From a checkpoint of a small mixture-of-experts model trained on Wikipedia: width 384, 721M tokens.
Below are experts of layer 3 (counted from 0) of a mixture-of-experts language model. Rows are named router (the router's row for the expert), up (a neuron's input weights, with its number) and show model dimensions 192-383. Each number is 500 + 50 x the weight over its row's rms, rounded and kept within 0 to 999. Numbers have three digits each.
Before each expert's rows: a language model's description of what the expert responds to. This comes from a sample of Wikipedia text that the model never trained on.

# expert 47
Articles and score dashes. Articles a, an, the after is, was, as or a comma, plus dash-joined numbers in score or season ranges like –19, –18.
router:542497413503582401513447571530460523502432569478477495514542511534535485599542426516525499425478588429466374460466513455420508511567487520490454500432494401541567589473446563578537450556474468521540517454561440508548513508545539431472563544502456501521437499557544508578506514485508514576501540588528531420486500605512531530562536466512562510330487482501487515421548448528533553507521434456550477556501443466508443477478490489510515431563565512468505564494466515459444504550548473390521486587506512493452506464613523445488536551495464481503530524570459552529547413504454506588
up0:435573470566551527509452449533465500500573497574538439512394559479484514634433495457448517566555472568495406437514521420440589516514489485520449395466508559555533447566484463513461493507506455490437419465548431504557480496592564463529562467481475582476428566491547474466503476434469536494456466442534509434472609473514415516597542572524519472565553539473579484487443546468505473543516460588458478501525581510464564525435532501498577503535464496535491411520533616504576532496580540449490513484486480591523517482489466524474500528472555555460494518496502528505461492508517495543
up1:521471558531527513430496579461442529511553428491569479604453497430445480441564566454483459581462568490463569454485534439489461508524428569480440591508455523475415460530470465504458551438456520418478456529484567518561549455473416535526503431470503578529442549592490495595516480493483439489466526512502501517402477450522475515456479500492535514456440533535564531399497428634540534507518428529535524547408385612480448443440585554462537531541457435534542471449499485409510438457565531520444464491501471424428508547513492412685461550492552529478478540497445583480518510463455559528
up2:507497480572504564544441439431456485452510464487421490506526483476496548537379494492484471534472517486566534478465523461458481522531527500473501543473463432557451433398464482537489499519479570478504463552605547587615507503364465551477432522510500433564560514504565502534472367484582542457469481329539565409489434437444450479551540539420564466439489513483553489520546522542487522522492546493574527483499605464500508534338469574416533523542607520500499521452500513478508487506569478461451435471585563577554574543638540465545454431514535608462491472529484561423519568485571483460
up3:528502456524453466479519392509396553515489588525523552554523532527460394484456496574394601518523437453483491492442557475591517494505516460468542502385590454527489518407487489603516465510375474360560612484500551495518522497554480544436478423528480486596539508412456476495484498487483519509508400471394498479515540511520545558481533478494510440441506495513496456421623492465577521472444528526518433448458450651523551488511512471466525449507471525521599521509439455430469497513535363520543544463432459567502473468450467526399419508489549512443511438573448467505541532403534539486
up4:525392467532605517468476485596475490514496451522455407503453442592442474491498514536589585502550538472541551457484413535495432517494506434524485521508450410514485540534496487450529480475382536565549527522590474494549522498520443536464530483545533583429540494530495488534545477442578564645468434466516553387544432401550529548561465510400577464456458387435507549526488485580573464484426549451505497573391530399570567386450524472499494467501502524500569501545485441516446509439540489544479512548449495518481539425515577502452536458580460489501551526502503443416569575526548518442
up5:437453507538510533567524547593540554452468489432461488554476473481498511567422494496619355445497481505526497412512525535434523485489527511448465490490378567481458447474532470529453506512375439513526597458490493427468397512441501467506477474530449462444560527561545469569519597481473485634592484480550539538485561523525489618587490495491503455561555608470504553477412394440393519531426590493453492516516498520451537528518466425529502548515440608515598504520451539461706437492548512401650490646490446531426538443499526431524496485591590512507501484502553545484600503475453500565
up6:517484500492552511579447427456526532492518504423497549570567477499622480532621461488437391636491460345441539555461568456451448480482523497381502572482439526485449469431583478502531478534414519490536561470413415509456495509532478525505498467484392472508424565501507496496488547511403411479383619472487512481410557441544411500497491462494472632467527483475494582509478566507520477579507595553542499491490443448451509461488452543580407542501541501536540561585476511551478549537549458491488416543546469472458479511437540592484542474540467507549473536424512503499470520581546504512
up7:408578416464502500479427535528509484526420599548406487558456441534446628468440482503539507563548492435490512468513530528478638543589509438442561542486425435494507488510513468580404467452514458505569428488517533574486482459580461509522494588449507457477542461558557437505541473584558404469520550407446536417518530446533568444488663529497522583511491542480475493385534506523518629422503537477537540562495523481521497519415520515560506504555504492561420618463465402427450427475480417455482518501418546489520567377570505460492425553475515438464496488583515473535542541558547549542
up8:509509445468489450466479570433548542412447472518561513501487573433448533498560460546434421612509515558590502444490511533561517519579510495471435518525577522457498453577524545452502455591485370522509481543465470447500546549553450462620582478444475509527588466543551405574608503496470515538523479509416618634581523497452504437486473460455477484609492525428580539629554428430415427500465474501528427419501451488533411456502485433487526570419515605500556463526556559429428472572462604458379508596467484401503490420475536502507398527555530488493532599516469506525454456539409452532
up9:474484514551534526510396541445482533498459541624572527508528484496464487514582493498600506503452550516482509564466536485494518501464433490403440520455475513499524345481467470525466481468507446517473487578590530607561521554424463548459477447428535498597513512487569451504564508382499517447518546525510519485521485544462476460415520522521537440608460450470510546464492449445550508475468431427482534499582543454579498481499479529557521532456536511542507475486478429532559484430563603476499608563473530446522490439524424497473416480483508455520451595549543568504465476549360482525
up10:559570371443473483498488483536539558388486474449502457452479562511426490492512548498583468518526521466506530484576557497568436480355564523500526419384498517471539470476482479482512588453498544543515483591531545528453550516450533497548554542510582472524439504546558460485567468443529497581471481506412505518522534509552511532411457574484474615564486407534515502520538585518520469497473552437449559533498541487515497420468567489513502463484508411565478448529517426484490432454502465472527486561448506488541511440498607374529520510455480477525516522449564552416466491550427566374
up11:494499452467466440601433517454401588470654530508513439489513530523461535586377544440467554529505575543507565450522527507543582522537462466556558525472528488582444512507462510590463469580556593457519540474427509403469508465516536488562478454568401613524560472451434598474432527501542390526494539447544519518568494481441435497577452496496499483532477532564448441508445492491554532490460382591437424561486529539485492488483440532502478510491384442431451535388518532439448474571535482560536586536482561486513531646464448497487406477500488513464518473420456574468468513525442550504
up12:391553591499434549566444515520460494473519529435554563613513511542424580438542510525509538534512537520493508513500477520447498459441590489510459531463561494493544501549483510448449464486582559520430470460405457486358517435566524494417496469469612482510523502556480502429496492583507532462436515473547519660510430425493479568493520517471531467511522528501535444470556512483498590561508411471492497477457451466514473444504424554570427470551531484435460467495505523505465564523491573441545591481412448530533560507492397524601533522493478539530451487550417570486528541494556513463
up13:509426478520501471595439464466498506502475466450534555511443519503490515501519488422489460570488514538561490498482578550559508492517558611484433535462484506562506507508460498473548419479559496473503508530509574536478538449521423515568566535543585479491496533538505434479445456482477489540524469549460465597518504498524547492488482482443402484437533434517474480515580507495512473578517485500460422561514408511368486494498470404542484466377478467430528450487566525417601579448546462514330547576548476525448515442518485515489474495450524462457407500361538484351510451525474512355
up14:507505457481520488512409446518445554523480408531534462495480546408528400507554548608518493503460577531460419534477469535470454461564553421562554495628485503538412580427503499498569522598454473469528453505520578400504452489577529470476617460512560435473472492488439518442494474517529403462477447579475503446576600599473470457442587460443570499495474519463553532553523461480466427473550460553414503493405505515596518501540443469484454528563479416528486471477497491454479489433445421489474488567448532519508446612448560472543478527438515535512557522468531496424620465501441540480
up15:522545412536588540508576525578514560415442565495505471471479656491507450476467481621479468467541443478567502487545560416550511452499543488505466519467500477457473523446508589653508459479537500503548458484457471465521522480535336584518436417512472495497530456484546476504512474574500595552491450505536481455530527429505510564500442484477552475596437507502413534463520440425489485565517441453392415425442503479518509533552511554569489505511492503489472440576513527432425467558529489482544516458595491460463597427483463414532521558469426493517442509429494515471548515562491554657
up16:559587495525546433588504473487452455400534489487520499462507559595446468395512556495527430592438543520486512531505428571551499485446509564552530480529577470485462512440496468417500451458465451541431439460508486484393463523495439611429570480513545519533454607475485454464512473472658625489608600515503599533572450539549401569527506440572530558531504405587507423441478512591451505496509525486526505490618566454515519522488453440505470401471553484566479494467580542585567478498528480464472525564579495511480508544450581495507485496538425564571534510433561475402506536505452478466
up17:468555523460471449436516526491491517470423554552529589460599595485447513578502528571542495458532544547639417519592496448527479449517472510532476463460524554494516517416491559563492586468469513500547505453503486430581533370506519381481587511494434684391502523464500539449507486533422500459523573507525427472578518434488573583580485567580506612545458529521513465528509480460418414496487500488496515509553414489557529543460518522514456550453503437464569526492559515477512561499501481522527480510476566464410551519511558469479461473440434486443499489447478548508483400490491529428
up18:508434369510384420474565497510458395526511571493556505483500512535402472543516518469585484528601516535591536426513552533397514545539550468491457639530501525530538496450483559528484552562523526553489449520602397484569495477511625554439568546589501467485476524502568526347482600456584559508485495522491581486460538498549428521444435469524534478504473556486527459515497532536509551592462520538499540430475475594472535570478594548448447537481531506443454452539505579504518451460450534492493410498535521520447493485519493428499555520496474511499593546446519429506352531563460444432
up19:535469447399508436493515562609442463556502534477497551514472503379539490511459441474452590480620554481471565444521471569499438578524505447518549488405561434478492432478509471454502475585410477408484505456574454471525505500559623436514536521493503583517518503592492495455467516449613515431517510508485537451482538523472412473463609458464569527461429426473572495567487468415431529469418488537443483399473584497525546522516482531521484414449474426548555631513460443627448496460550438530533384509472505477602583497465531459500487591579562497504531474459507537558498554567388506467
up20:534483523504504460481406510482563485586427477454466508494531524572468541610521507506554530513469394471418588505442458604596474564429541513403495527474513510520466470469535518559536410536531476438474581445541538426540538547501559445498620529541535407500475545475523555460440472453474463582633548458469458420535442504423549510460420461526572512432541489497524481538486544608513469497482589544464464460496471452439417494426538541499504487512550578477496395589527537475523540546498496479635435507653485500572517496435515482599496443550528471509487494452501538496513398519530466543
up21:580506532508524457459485377406480464586506488529508534393552561498452504583609513488491396483590591532505486481460522500450502447561508447504476527527439478607484431516490440557461542432385437470491479519562489497501474459607475477452550531413505572532519528550479481552504470407494522541466520434489520555545585550472456522529531547525599509563446494457545581486489498461381469457457496504538564490530495555508505447499421411463471544540509557537458490515389461544481548428441467473573533483526465541480531461561480514470590541538517522525563457419533569487500578535465453514
up22:538561496521468474559524392584513551554504547471488562472527491437507533532529540506517562530552430489485568509460520478485493485447435485564541469494495424513496539465534612517497588463419520511495530465509435480547370449539435473494524432479534538367531479518488483529510604556434504539515464518532543449529407536458519551597472451547498580537428477586562495518513460494490483531484434465472472570586446499407550594417478558461545582475503496531600492571514468520549400437420536496547472465489450504470585486502530531524513564533654483442562568565493462526464472375495538537
up23:566522485506578537540542456477492626506475508523518489499514530396476463569401508521462458444561558512475498509477471409534507571441538575475536457568504488466513463419431479609478493536437437532537488460491421531509419505530505527563576560506450473547451425465649465484438544492497512476512540455498490466496446477505536495542481526533449578565437458546555548475377418495439509499537484531428506556542544432490493478453516533528467540501489587521436434463526472571573418541461483419481534555501599458495562604529574548438415495624573550559557465492457579467495525542479520518
up24:483526503471475474476505490571509610555520429547523409499527416559465509474534466482540534513497552581453522490511470385470436583503578412489470523525400456474520428472501489478503450470591567523630505522530533614536487442424501472464466534504422407530561511594557547555469518416459491474468502497582478523462525482554490434454471555521525474540422497511620548513514487390623469488542507440538655492512503501424430483440532532548433672496525567446538534503540441385441570454488468535500458546445570531532441569491461418553482496449497564451548551459484498542553518469516530597
up25:517482457544493474553575519477595457552501502420507575545600503413572540415520479496508450407493494518572541427534416563452512491520498436554496531479427459448518546538512408527487433472471466419584610475455433546507514435495391461513477505507490454520580551523518409532480443400537509487514624503441461559565597522566481473432590512494482490506431518516573408532484449477471499556503548512500404466492452570479470528508461507466370523538487464469499564419496508474490539431526481485528579534410422544498477527498477535481436420475533602559496575418550472535531594428551549468
up26:428407521507572437453544507600543484493498470525518482396529552475468496420524547520473505475533521486429518449488504525506543496548574484439424505486505440567517540578518523525524512452450430384483519544549454472463536491502523515479506434476446572578511538433516414535515512472446528533507559493507503553565489513539453505461557541450543554513561482414437530409495470533495526559565525493419552501479473595569436488544459546572520524504545554541461487460462466509584449517582438569451625470456512509395556450512497509438441519477388558560526530472473517517529572521489477556
up27:554482458537508532443569492479458502423480540487457514468450511467527503504633489460482575480470504493440486450578546516459498508514464478499514502444578561551484498440515476607532566528546489465510477497570527505539573477457465433534561481470530423569539522412517489517478529508514587490555435595518497448446506437492582549473462527517440507511554441463570564438528537386492482523539439511457565590472438494447449476465540508548482450540499451482454464487535502573530529518591542559527545509531523441570525571468556569416439520480454419454528522494474540404531473490403561506
up28:483466459450429456562482500493444487535576555574491508484466505403442446480556446480559510415479506422524544557454598566528453538548546469471536549515499509510540512571495531490471511514475472463547440484454535566530520484472478518464534531450483530451430525514571522506400464426511463478553433511549474486388493550501551412489547477525518564535528525475597402473452435520538525493489551444504499395450482467468556433576526530478542520472517456499598561487449626418555476482568496524437516539504475571433524359538584497473458447460429458512493482502558548544453547521523535522
up29:444505491484517458491564446445464477520536582423443520498460534402462412407571533524448446426507499514478436427386544514411571539506446506544493465448468462473570607495396447460454487608495538471557484505556470440433611474528518459427489476529559407490501492474525497510609520481454511559471421520428558618531491556545580519490509520389389501484612580467631479516462402453521436517502502470448506563543517465458581512539534507505607476507522465476527449474459416518494573495533443507589531523461460516572524493493486444506604522477545500462551515448524528451523455403509589576
up30:472503469470568512479469567469488493416479502561461590481570549477489492475466400456505540496572524539559475551496474497492403496596525474517463508469403464547513479493563591569482478521601500472443582568613469519506578616511475542457508472458512540547393583518516386567453479542477506602556531502495571576454580637454506517546511564500600504548440628455519524551478409500509415527523506489461496475519464494529513494447549499478455427575450453564448673524514489545533501482493459457511466520520509479396512484541442493514383487450495572545482551494485511637528573548443587434
up31:520554568447400505478430515509480560483485475511489501571404538582383540532506486594489540450495472518501466486506499521503364458418456580585549416484456418503596458420488542493548526579385446634492464496452431493375596462442478545539404585548474603520575597490418617491467555517568502455499534505588603482546505475503557474460465540513563455501517449466498460501420503443524511537515527514475573475494468521457512537542450560461420502499565577488528399402511484397518529533485474505476412598443506540383495520476505468466475523516595526578402532379475490379532471648524527467
up32:469493572516498500511536464526504637509454593476524554443505523533544510458592467546509516552545533462556461463476495549516455567508514470536414485584539546570521528517420513412467521501520523539470594487524540527411582501465503520492516466447498606594536515429484474570531496487526583630521438423577583634532494538569548564466602473495458529446460516473472505453475450465506548449444450545485555498350439559487414443524517531447509503524466472498492506461445528506530503433509498464479452459550456460495505546642421433498461500512482447580421501462500489489441474443454501548
up33:495547470499530479463501431521440442513428443502506454516492525555477535524393500520490497560454475462449546572507535494408547573498558505442381456488553423512473500486495502481531472628359517494561604477589384420364580539509456452429544546509496442543432385464506538514601418518539469532512514461601433457438604497518546379499445554447532490538439469512541449539554513433587456522507422533522442523522556568479428415538553456449510499555564524458492534562513539463430470450438544566527513521544343540552586519471472499505508463489487579548506426472415565531458391479549534513
up34:474451473464533511456485573481471575564542514484496546586535676477571503531538518569495512457524510487546450517489474585453539435516456482399539472492457554526566515491456508421543494485513455558482550500497492486526478442562484489532511571436461468583514381530541580498562469519551525489532478502485454591507488492535502456521480438548568525571458489549494473446471516372469520494555461441504475607505563461495427421493490446472433438457442507523467548523509512506493365470476505585476440438408498432421461414452510508563503580504497489505534622547455482447461595488434529465
up35:462501515499596523560503588450439390531538443457507516572550509560510475637556518368484470540568513489545529490486528582482436448572528553563557525472429518431487464521494536566457525503515451434571427466496510667527515565453541482482529452450557588482545536491444486592532494503594604423474582537471451492499601423513557353442454451475450512501465351441570587452407540456400510462532459581461478465520551519424435461451509512534454467483507507546545522491493498461480486495423450497493458521541520493503582516508468556468447501533528491550499445527603476521455439480503514434
up36:577525510528445536436487506458508541428524521497507609426605441511512526467552524438457522476544440533476510509446474595589524528545549557550558543521387521449581465427511459501475509417524417503566441509499490537467445540490555539624527433468458474538554482572386571422512569510480582529504589379467535608472524492450493412511516510484477509555487466506390469494506505518499439452409391483465606517483567503484442519570554465504517459430513490432407534442534439438529514443510433432486440546597522408475575527497603390508468516421518416484443418496551515542530495436429609506
up37:478489547520522483555486500459454510446382507505546494497440501543463589543554442571531456540548532418524542563504507503460501456491522470388407497565502329522561505505409451461533491580490432537462538450490454476463504424537527566417458474480466550537494483598465479459544574546519450526476435502600568427569529518518439443569504601524561567445475396445462546467566508480437457561477440536488548472404534508508499455472488493473502410563529491405538413546459439515484571487493434463464545566452579489493554519622476491520475463504497386499566491566584488571540574544510488599
up38:547529549392566478482490507524512493498445522546554458536526557462491434524364506555536495511464550519510535501488485391486470501397589521538486459568506411551497439429494453562470488593512536457588639575546438440484556572532440566494502519451515490463497494530515448507485490489545368535471455527397597409551472484485478544448588470543558554481534489416474549358490569475530538492539467565536479508534606471461523541534628585542514478463449532533418495432443524496454483490544449576414516484567520444552503452530514519494475487444470433434593537385518425513471483506521487471
up39:497491479500497466525577579553480521450536567402486429454472495528489666461457455455476479534600605435441446458531494489506518500531448524506554562561448511458507392457525457541550497399577487493434388470608467505579552541452555489574500528461520452493461515500547493550502535523449499504492486599499479413391551520456577490530473539540556570510441455440582499575579475432538403465483493526498510441501490452482462479444448503527476477507447519455533423543383597403404457551484472460491572513542558539472468492518429433481481447499545475621632474514452461552516495481546462477
up40:534470488519587524428443472598403557494571587486612437508504511501408430490516626440489492410579498514467491520443442571589459461631445605557587526477497445498398549452532473506472473523454508456456562552530449492489511545534473514488467440554503598541549541500570533503464526491534459495344552462493567542417511503502526520576538466481490530495546472454570488508514498436584598483470529505521409482486398632537441519563426525523458521507610482524445496505465433536523461491523579484465569553518531521454519497409398500493533549506569459538462509444504527626483522597466562552
up41:500553494462537516479431537420445463574465495488490496645550532540502364507595546354411452540532517461469522532469380469507478513506435598485517511489518488489541438568454510551440470475464437503531453466477524471485519442482523472543481522622516523529445517484523528478497473454446456492498467436457512486444486411543516513503491519515591585420483522483395466482508505494519542554523595491404508483473507501554405502520532527523430450496372500487495484462432478481499487496517431538464533491564591520504574485600505403465447512481470503426511398580520493421416526397480552493
up42:532434472564513500476564444479514497523413510543537552500508439449484495480456526554521483522548530424508407489519510402507508536442453531575479387421569498464471513420368469438399483496538513551569436419539523591489579545568485341472446465424492554457476516509528445531473482458493550546443517477493433539456521479545441532506442533617515572472489519553523515370513453565547498538502549455507455512433506480451510498501551572498491450430391521484514546483605522541542510490445483483549477551471449529601430498525647410460451572534424492451443502521577445501458508491484574594
up43:495545470521434525513430499444521399587576451391553498510516412476490535454527504541544428480541501570450528552577500551419509402494482532456580469486468456428553487532399481490451465473513379531509453419542545552506512518501508454488548432549454552570539409467513511515512558515500546448519469443566449489513518536463482544557459559589461528450497476486539596498470516508566447497483470498473437423510479538562510473446442458528396488431445537437448550431515467527527496528433436426526544554459520471479528477577528501523429520516477512502583497451575542503511550462482579466
up44:519521409523480514409481537451490555495485511484446566382556566480448478532592511569485505534580463475469465365414474487535549520483496512506555524551495499470437553518500481479546587536475482503531458463527453494487540517589500474502489559475454464406498430500505490521566508532446451516481497535461543504513493500504516540444533395446509454467500529530538425471478537477529463541483459456542431592386542491513519492498454451538414460489462605495509493540589526488475540462568465516451583480526446533478565425557465471593593503535570521402542529617508490385470456526420546520
up45:592453444449397538504433471508517509490459511445366489550455539540537576478432431533494545437370543413485508512444568533488532511435448507466521464466571483578599401453545429531493475479532643519587488472459464501456484471495484515470549508481531490548421497538535421439584443443489460445568570453562444439528432463494423503479461475495463494461519417460480520432521472468474457386523533516470414517517447547527419504475490558473514444478467580537432504615487510491561498568386500531601459433495505480607497492413542544448525494429414420424496456527536487507596521610524439519
up46:477523501517513484505502507516493418464458513478604427606488472391555508460519425456486478469515613577478428439497579497457579435476511523453475430428458499446497521461476516541447505585488483419633463510518520444497483503512431469568479524506537466523527612538471489463470456433541521516571432419535564546518480492615481457479549550526548517500472379480413602507490436503586498487506473451497476496375551501552484510496449506507506448520462588508521479506505535481484436512487482541509525537415485517456392514516523560451514396564553526561506510534540465508499456502514566427
up47:608503373549487458528484526478507465537475518506512516548522536389454482474506550558457477470501499496435427502543472498462445541470574599442563540537470522542482606636541496445528545498464540478470519534561528510564486526465536451457473456555448440556530507506560543482472484411542492531419479525462502507442525477509598513461509493487524561536526528461524469374511511522578454502461498573504532457524557539436464494477542402457366497580450539520476483474536549579400556392508362562384505527415432516576560516521474456451516482507515511545403468533420496538501509511545513428
up48:524528529482494526479467559529448510508513427563548487504509591544548567450486454381494503506486505493580520431506516468625482515447494480464486506404572455507486384473555542576462474488522390453566528486472525488481426468548522486439428558525577454435430548454506476405468551385557516427535522513527569465491490478515544570506495471535466454541584498479470518433522468532457444574532476392445556563497463511443489462566497599574578430452489612486471517564588620555597520536491427480598413456540520504478445473543512565556479515529518532463485591511495515476525472522528450480
up49:455565504563489491472513582483428456433435600557510526518526433473562491483576435495525522481472553553480453539572530406443484434532468523397452481421392527463452550484420468449626420492521503626514517543555445518503527549468518404461536500466469628484493440643546615564568508504488545507475487531551512460488544480495606456450452460527530540521522519485522383504487436504536491557468506430434519471449554533531451472463496532552535492483583499483558418473477575461527440501474542500381555502598433476511556514548451487540560505495526427529487522491526510504478471506464414527
up50:560563478456569562536499486502543512539493494501529377514500445447434487429549415510537474504531464570434495465490575456544493506399479506577490429510456423586483509517551412610491530454535413514564488458526410421499466427527464515524531433547513518523495457451540535533425494480517488548526556487479455570447508435547426492521477452457454539534518441489459510529481499478464437437494525491426459493522470471486457523518515595640516519562459587474438527461501520534440435553524430469544490459479544500538561459518537451460442464499574395556623484383484449474468533613544552523
up51:564458509470505469479470508513409561542492525538561606484545526573491618467421505573531441562516541494428403534538496486511381550543510467523594522452480547482444519485426527484494533544531536510441496525502436525425543474504490503559483568512573490435466569549516510479553384517439498474552516445520478493304393521575511521520538438465467523519437478469447502398410480544504471511464458528466534453507539452462423461433511510494516458500486499492458490498411516499563584584503512527552436623561455564549526422528461512545470567599507523454494447490505467498463389455450482489
up52:576464462478483470447525373453484494571562494583469429477508528472537518579531540523434460542491473488457503481478546422462428529576504528481528467451423463477499460554513514595427489483482466490534547464558391563508491500425508527545512471502547640552643462463463514562454518467480495442498419486460497468437535520423510436566453528471501522575474521552559599429466544518512513529558461511530557481511522591497498476455527568488518574470589439483571486524559491507583562487454536485455599553590490535512487432422457511574425540526423430527469534413579532512499584504504446533
up53:566537595484513566500459543443462495441500460564502338476528514471459433558523508504522415428425542497524450392491510419566591485492492500558507438513477488476503496540531454569450497548560580392477528522433512536440563587486585536481434410518512537524512515513490444563430437450562540429609531569417505500563573502518518490490467538469521524585440463513557428513459599461543484545490511536463467540525492413491532438452505497443436544545579579492477417476472516502548420451544481504445433488570408523583514503510515542524547541542539549523576511547546497495515393613540387546
up54:560534468550508439564461461546483472505507518467534508512527542497508536439468593504555469415452557511430486414502536474479501456479485559534401495488421504445460538478465480535480526523515512565504488457453531486483521532477425529436565424496502431555451545450445543467440481486611452500518559540486394490405522473516478423656458422508489556537524483572521494387510513614398453455451525498491515474457437480446490433492576512537449500432536525579453475573531487566526589416437486595587538532406537544525502492499442558581550524578610525549494528480490519452468532441501390512
up55:533466434483536463458507466408473373545420456503498454506483531442488653448507439481462496480423455517486449494538518524438553471582522500501507546456477507461511423460507476479500540582483364523604449499568508477527499466440552448480474491662578513465545495492531461623545460465539444498514578510500495472528602493478514507475380461545556446513449528521453483512607407532505466532554478457559490522486416511502417584478479487439478536530530519528455495505582524517391491555575499475529518521533371420447438471570621492549412571460514537535514525626491504512476410497430536453
up56:590438550458457391433505433579519537570465497547513558480458548517465512546449601521487556496573482458506440394456512487500483482572525516412487531525511583530544454492490499543470516512457546564483417476517532528501501441551502518477494518465447508570549505512532528450480436420569413458452524498575449400497466438490488425483503477561477610522561525532618423438554426487450469490460458487485451496529424489590491523440460490404451569504562529604580512518516507502439516491536549385487540446473527489516548433478510598427454564415406509481598439566612509474580470467472546397
up57:433488625541535442467421436490571505543508419425630519546457507595510483557552450543467559530486495487547514524570528529553502501522534527485599503549543446537543507500471460467518409504417476485549550500446486500474534481521485572535460553502512507498497524505560463524505517481474463523481407468441446442513517514504557437503570495493513557493507485439490561638556471474401488515485537573400440443505408501518515501506470493491548541505592520514571433563518513377498485458404440485460538550560546463454410438509468379514569504416549514608470514524514545542461455417531549553
up58:537466465575549458564432472489546532481503626399493413424470504429446447505516524418560585414516536453570508476536541443483541595486496580518466559478597505466557536488538477497524533416496451538563532509501515529475497493456523429480575527534541521561545505464548556517554422477513471503531627482418470492563488573458543496419465404451510541497542459430465486416414456438562620496366500488519543460594510403455523435517489499491536509479428572376491498535499503529476441538474542494536544529497498522588525578543533373500451576511554595506557453488421452456509458495465477444
up59:566477389583509403554385492483583512448481499427490514465528442449514504481458559530532439515570452486557402432514565482481411476441453514481507500574472427524563554555467547442489415479450462540553559413546546538517462429479370489426450498498601557521489520463479508528478552537567498471511440525477461403508523501593551499508469478602546492532461449549458459392509450436557542458491429429514450537495456454526479408601494473452501433497461564496524473655528599495467500459472513471440513447440471377507527478559419495500479518526563477454433508598406547456544511532395505585
up60:627431458519606463511449405387432476525439446505459553502516444535574549496421476483427476604467532505483501450543406511533486478478497423550557432517421480539576595581578535561511544427451561533582476468461377472463508465478436556558550517553542435490511510456436561599474448390390458513537533531478531383513599457473500484503457470492474466495428518534469445582531549459555462482523478486557489508504439567543511486572535477429516586523482435517496400619523517498472596564492598497505488493472471504487512423476546499488391425440559514468497543536466514418474571440494548433
up61:507461487427515524467537449508502517433465495438464387426460443490513481478493501564554510530497458498570497489488457471550575460570543499515398472524420560542510510538485481445440545559555596575588499522453424505487563591548491474448484441546499541462522460546432468526435462560561543496482467523401526526607508541510465513468486457449497516434460643480409488534590579562499506483462463486491513487558475555587460555506396482369567477558465480557529525479587486447485526456516525401477421519482525424472506463489530505636450449571466462501546487576460532597553612471520524458
up62:591427424521551432493548431494502403497454528469510515470556440465472536430441542549499543526528488502394449475526613584507484410470481491570511539377578524540485550543473475474517436496461504401422544525552536495454560530477474491427557467469591506552462509458517531561534510466434567469561529466557565413594552483540453534489474443415464538463572438540570446491492543524524556529570485500475471484432470526512469562503556610522439490524427557553552489507439510496496517543541486491516494549409481496472539533410500540411437530579469503425467459434618451476520514488437387540
up63:403505522545482436471471491589403543426467534455482467475497546568430436491509543504440540524508507463491409504469508510588526513552538469564454522372546498478466545475614594438552465523601516524423469485505470622591508513578425519483385496519487601452611477538634482487483532433534631396469549640387450497520488553507513486478562494481487473606546533563543453534463418440513601523408486405517506538521532514490482523492482508510572493462508445544529499388572598525539539531514497407496515522517540520489472503409437505485536490542474423482507451550502466524440470562495502473
up64:483543400499587522480492515438502503572456522467517536444426448521537396515546461465580494432486533474446516453421497544495540530514517453536519461473436517463420511530496488487558438529518461389551428500455617490452476524408524482486672496464483432538513500547533439502619434479647617485503493522517549525519538493620516512479552402413502463450559545499486489567384523459484468520476500551498538442519530487414555546485489457555563488489523479432607516522519464455483525550509474491492513497461480453553542497576548519484433667475529538538518509502526442566527504498409492423
up65:560563407517535457596458541529417492479489538425513470564486518565465497590440406518511557464542475524447554427484541518432467490460462551533438411589528432440550516532521511501558510460453504560558524483403458539511487510522517576418512461566500491545536507492553539467476570479501460464572584534514398507498509517623462517475485521531464485530479462481538546515447558435511559445488552454572516457547556541488554531481621476526542481564570415452561391371420548492489468534430486480542499496530490449466460599523441503465538404516508483556565442411503517539507463492558528446
up66:538513465503558451464434514443521566580502447508547403527511528418471481578566480524570430583519533484446521469477466494479415431435353526521479499488585553515574481452448500484523549504526436431546542367543509480458536532482511416480405567565464523451424436492492525475517536525498568535504498454509420457500553541564544499537501476418513515416499476505481414576559462450472514423478658520551491544513451493525574541536516564477505484517464536540518440582477552525461452557538442492472472449434356409520505570415508410516455475467513491466522619381522494345422463565491493437
up67:536431530504580536508505584451514444461550463468554384615441556550441490460559440518464475457470530458560525554399546527516491514558538409566545450478424437437522507462347499498514471527547492438564567484602442461477480507503470520451483625511519558522471542508482566519549533554542434579436428568506455458552532448596546479517530556542551455469495650518498513531408571454444535493482428456544502548487444516568534571517501516469482476482540460521513510432417469435441520449472567446589547562467568476499553453516481568437596532516406431522547575589445439540531548529392466484
up68:457529449532536443521557527501526522492477447605504535478468550516535490495466534508564513519534448454491479462537582492489446535583504446491417638447524525413596556496425558527543426448542499491552504528471457571500487523432532406521528513532492495455565431500515470437549468447576470454567429498452466462398480542520537515480491562526531591460523544599471509524511437503556501542556464495511514477578557436485513508585539441482537460380421465444552554538498538409552516495448464493457508474505453528578483476460392460502492462481556540469488530509499568583472385543474460529
up69:413476461503536528592572453427487412475586439361491505514526466538571535499531525472461494492558555456525573557389576419486514617564487486512544533472478495580504483524432450529482382570613513543553492483633514499532500448518474565545494491590524510503498525516538558566543570519540492499533477547476377477546536441515444496463428407518485543423489554608566505463458541524494518457537481520486529527511534471449511442530505531492477475461544468511533498495512532577452472385543494444560516431477551456472537537545548453468491528426475572498478482510481466520445581468508343439
up70:624542514554555446565460550499470520463490483499482490525480439523479518524433491523522540527489489442461470455404442413442522461589435556568531484450468495466481573459407452572562504409459467474530486451566517512541563468637584574495516543537514501487463501522454480490422474428492545495425500480503520441526506495420497553545515567490485564432458491536437456468542511522512530526529440490586537444495473564479437484464502555495438551586506436494545429561491524560506482511497482601516414544499549519520496582514497563489477492412398511479512464448541515457565565600521450498
up71:461435469542515479485520486454549399500503522585434403528548492574467336544510487398449503426450528489449448614554472500421523452490502459553527522566567583540544626513555514497525472482434440485501493451452470535516506497504506470542552646574545603512582473576550478529525559461485545474509463577390502550474439482418537475455555455443546588508502543481520477533524507477491567389432569531466424531538491491511591438564505494524562409517548512429512559534492471484469604520489456463521504566534438486460541441453510565524448475504442471450547519491464491407540481495520550471
up72:553446403480466561505451440477470515533556520513505432550613590490441532448479528487468509561572510491456546467556495486524442574517428629474476514488442533522438551573469486483454556612423549493432560504611478461437597472460486542502560636558475609526516508593563580513494483518439493519466527440494588439550517492522485556512533480507552504581453514443468524433478483502461494467485493438481482516532561486494430499515492492470498494506558480542590463474511423527432494490468516512428501471481545552445532558503542620488495594524490507506534500511506503403487536480424494523